Below are experts of layer 3 (counted from 0) of a mixture-of-experts language model. Rows are named router (the router's row for the expert) and show model dimensions 120-159. Each number is 200 + 40 x the weight over its row's rms, rounded and kept within 0 to 999.
After each expert's rows: "gets" lists some tokens that make up at least twice as much of what it gets as of all text; "mostly gets" lists some tokens that are sent to it at least half of the time. This comes from a sample of Wikipedia text that the model never trained on. Tokens count by the router's weight.

# expert 29
router,247,291,141,173,195,193,144,217,243,211,190,171,255,164,179,111,254,124,191,198,232,193,170,204,122,250,246,184,192,214,308,163,273,261,193,215,184,330,225,146
gets: "-", "\n", " |", "|", ",", " |\n"
mostly gets: ".\n", "==", ";\n", "\n", ")\n", "-"

# expert 7
router,251,276,196,215,212,181,134,145,188,128,260,183,225,239,182,191,219,147,187,158,223,219,213,220,149,256,198,210,229,204,202,150,228,211,212,250,103,390,221,178
gets: " (", " ", " |", "%", " \"", ")"
mostly gets: "%", "\"", "\\", " \\", "born"

# expert 24
router,124,292,123,195,175,205,150,205,267,176,157,204,212,203,230,142,214,245,192,227,211,273,182,186,112,237,215,216,213,222,211,120,189,323,242,224,160,293,202,203
gets: " the", " The", " a", "The", "'s", " an"
mostly gets: " the", " The", " this", "The", " This", " these"

# expert 25
router,95,258,159,246,211,149,196,159,245,136,251,172,267,201,228,164,204,157,128,201,193,220,197,192,97,185,229,186,270,207,206,191,299,278,187,247,119,326,235,205
gets: " ", "1", "2", "0", "9", "–"
mostly gets: " October", " September", " November", " June", " August", " May"

# expert 20
router,180,258,157,220,231,207,186,139,190,177,362,164,203,183,160,76,169,187,181,181,192,255,242,182,145,126,257,205,199,221,277,197,242,292,239,202,174,319,199,201
gets: "\n\n", "==", ".\n\n", " =\n\n", " |\n\n", "==\n"
mostly gets: " =\n\n", " |\n\n", "==", " JPL", " football", " MPC"

# expert 15
router,178,289,191,188,244,168,162,178,191,225,298,133,271,176,152,144,210,235,229,227,161,254,246,177,193,204,186,213,226,183,236,191,274,256,244,246,107,344,158,221
gets: "1", "2", "3", "4", "5", "6"
mostly gets: "^{(", "3", "4", "2", "/A", " −"

# expert 17
router,197,283,164,219,160,224,199,142,190,137,228,125,216,193,183,140,222,184,175,237,233,231,179,182,210,210,111,159,208,159,251,201,311,288,246,225,151,305,219,230
gets: " |", "|", ".\n\n", " |\n", ";", ":"
mostly gets: ".\n\n", "==\n\n", "===\n\n", " ===\n", " end", " December"

# expert 27
router,167,276,224,155,170,200,186,228,173,223,230,183,221,237,222,175,223,218,173,149,196,164,187,117,213,186,214,204,190,202,204,170,276,313,223,295,159,377,226,247
gets: " ", "1", "9", ".", "–", "8"
mostly gets: "′", " −", " .", " £", "″N", " $"

# expert 21
router,144,275,143,179,198,150,181,208,235,164,221,170,250,141,129,139,222,192,167,150,215,247,154,152,144,239,259,204,228,207,220,136,168,283,293,279,187,242,195,296
gets: " was", " in", ")", " is", " to", "\""
mostly gets: " is", " was", " been", " would", " they", " it"

# expert 11
router,104,228,163,151,172,163,137,199,228,205,176,168,217,183,140,177,274,189,196,182,215,224,169,182,183,187,213,241,239,218,226,175,165,303,293,288,150,219,170,233
gets: " and", " a", " was", " the", " to", " is"
mostly gets: " are", " been", " but", " has", " have", " was"

# expert 14
router,135,290,175,184,205,176,192,177,197,189,325,144,248,240,157,173,177,160,198,212,216,253,191,240,133,150,242,199,245,228,205,211,276,244,235,230,178,324,165,145
gets: "0", "2", "6", "5", "1", "8"
mostly gets: " mi", "′", " century", " north", " ft", "-year"

# expert 22
router,190,221,123,196,177,208,158,171,195,169,140,167,226,170,187,145,136,147,174,231,197,233,155,166,166,269,103,180,179,182,256,133,283,265,250,293,228,329,220,181
gets: " |", " the", "|", " a", "-", ":"
mostly gets: " the", " a", "The", "|", "=", "°N"

# expert 26
router,153,292,202,212,187,202,175,120,168,119,271,151,264,231,149,210,164,149,193,176,184,244,174,227,111,295,239,190,215,272,244,145,184,315,194,181,115,224,230,192
gets: " in", " of", " on", " to", " at", " for"
mostly gets: " on", " after", " In", "In", " in", " during"

# expert 16
router,170,285,228,222,196,187,202,158,231,194,310,153,231,194,152,176,194,175,201,231,163,196,154,187,205,190,128,135,183,215,281,123,197,269,278,202,49,333,240,213
gets: " ", " |", "0", "2", " |\n", "4"
mostly gets: "/a", " —", "%", " do", " FW", " will"

# expert 8
router,139,212,211,170,150,184,181,125,222,208,249,175,221,168,178,180,164,192,129,118,206,171,191,228,149,215,200,214,217,209,239,174,198,338,211,253,133,254,251,246
gets: "'s", " ", " his", " he", " He", " her"
mostly gets: " he", " his", "'s", " their", " her", " she"

# expert 0
router,270,228,165,183,193,181,171,191,216,126,276,145,182,145,224,114,285,181,159,221,206,191,150,139,189,236,244,152,236,227,227,186,321,215,266,269,237,263,209,211
gets: ",", ".", " (", " \"", ":", ".\n\n"
mostly gets: " \"", ",", ").", "),", "===\n", "==\n"

# expert 12
router,158,211,226,202,158,230,172,137,208,177,337,143,211,224,152,146,124,184,178,275,225,249,151,169,242,166,180,198,177,207,180,195,260,282,249,243,77,294,188,180
gets: "0", "5", ")", "7", "%", " —"
mostly gets: " team", " JPL", " number", " Votes", " contract", " Championship"

# expert 30
router,175,234,230,221,264,160,168,144,221,202,290,147,226,225,208,166,225,203,181,186,226,254,193,192,138,235,205,185,280,223,202,196,318,210,183,235,159,315,205,191
gets: "1", "0", "2", "9", " ", "5"
mostly gets: "9", "2", "0", "1", " ten", " "

# expert 5
router,163,281,153,153,140,169,133,179,179,208,167,175,252,218,183,160,192,148,220,201,201,259,170,202,130,259,225,173,232,189,245,151,189,277,231,221,70,237,233,165
gets: " of", " the", " and", " for", " in", " with"
mostly gets: " during", " &", " for", " of", " among", " after"

# expert 31
router,211,225,246,194,238,254,114,163,207,123,229,140,228,225,193,178,264,144,195,195,232,203,139,177,179,235,210,166,202,206,241,150,274,266,225,271,182,249,162,205
gets: ",", ".", " and", " in", " (", " to"
mostly gets: "\",", "\".", "\\", " through", " \\", ".\""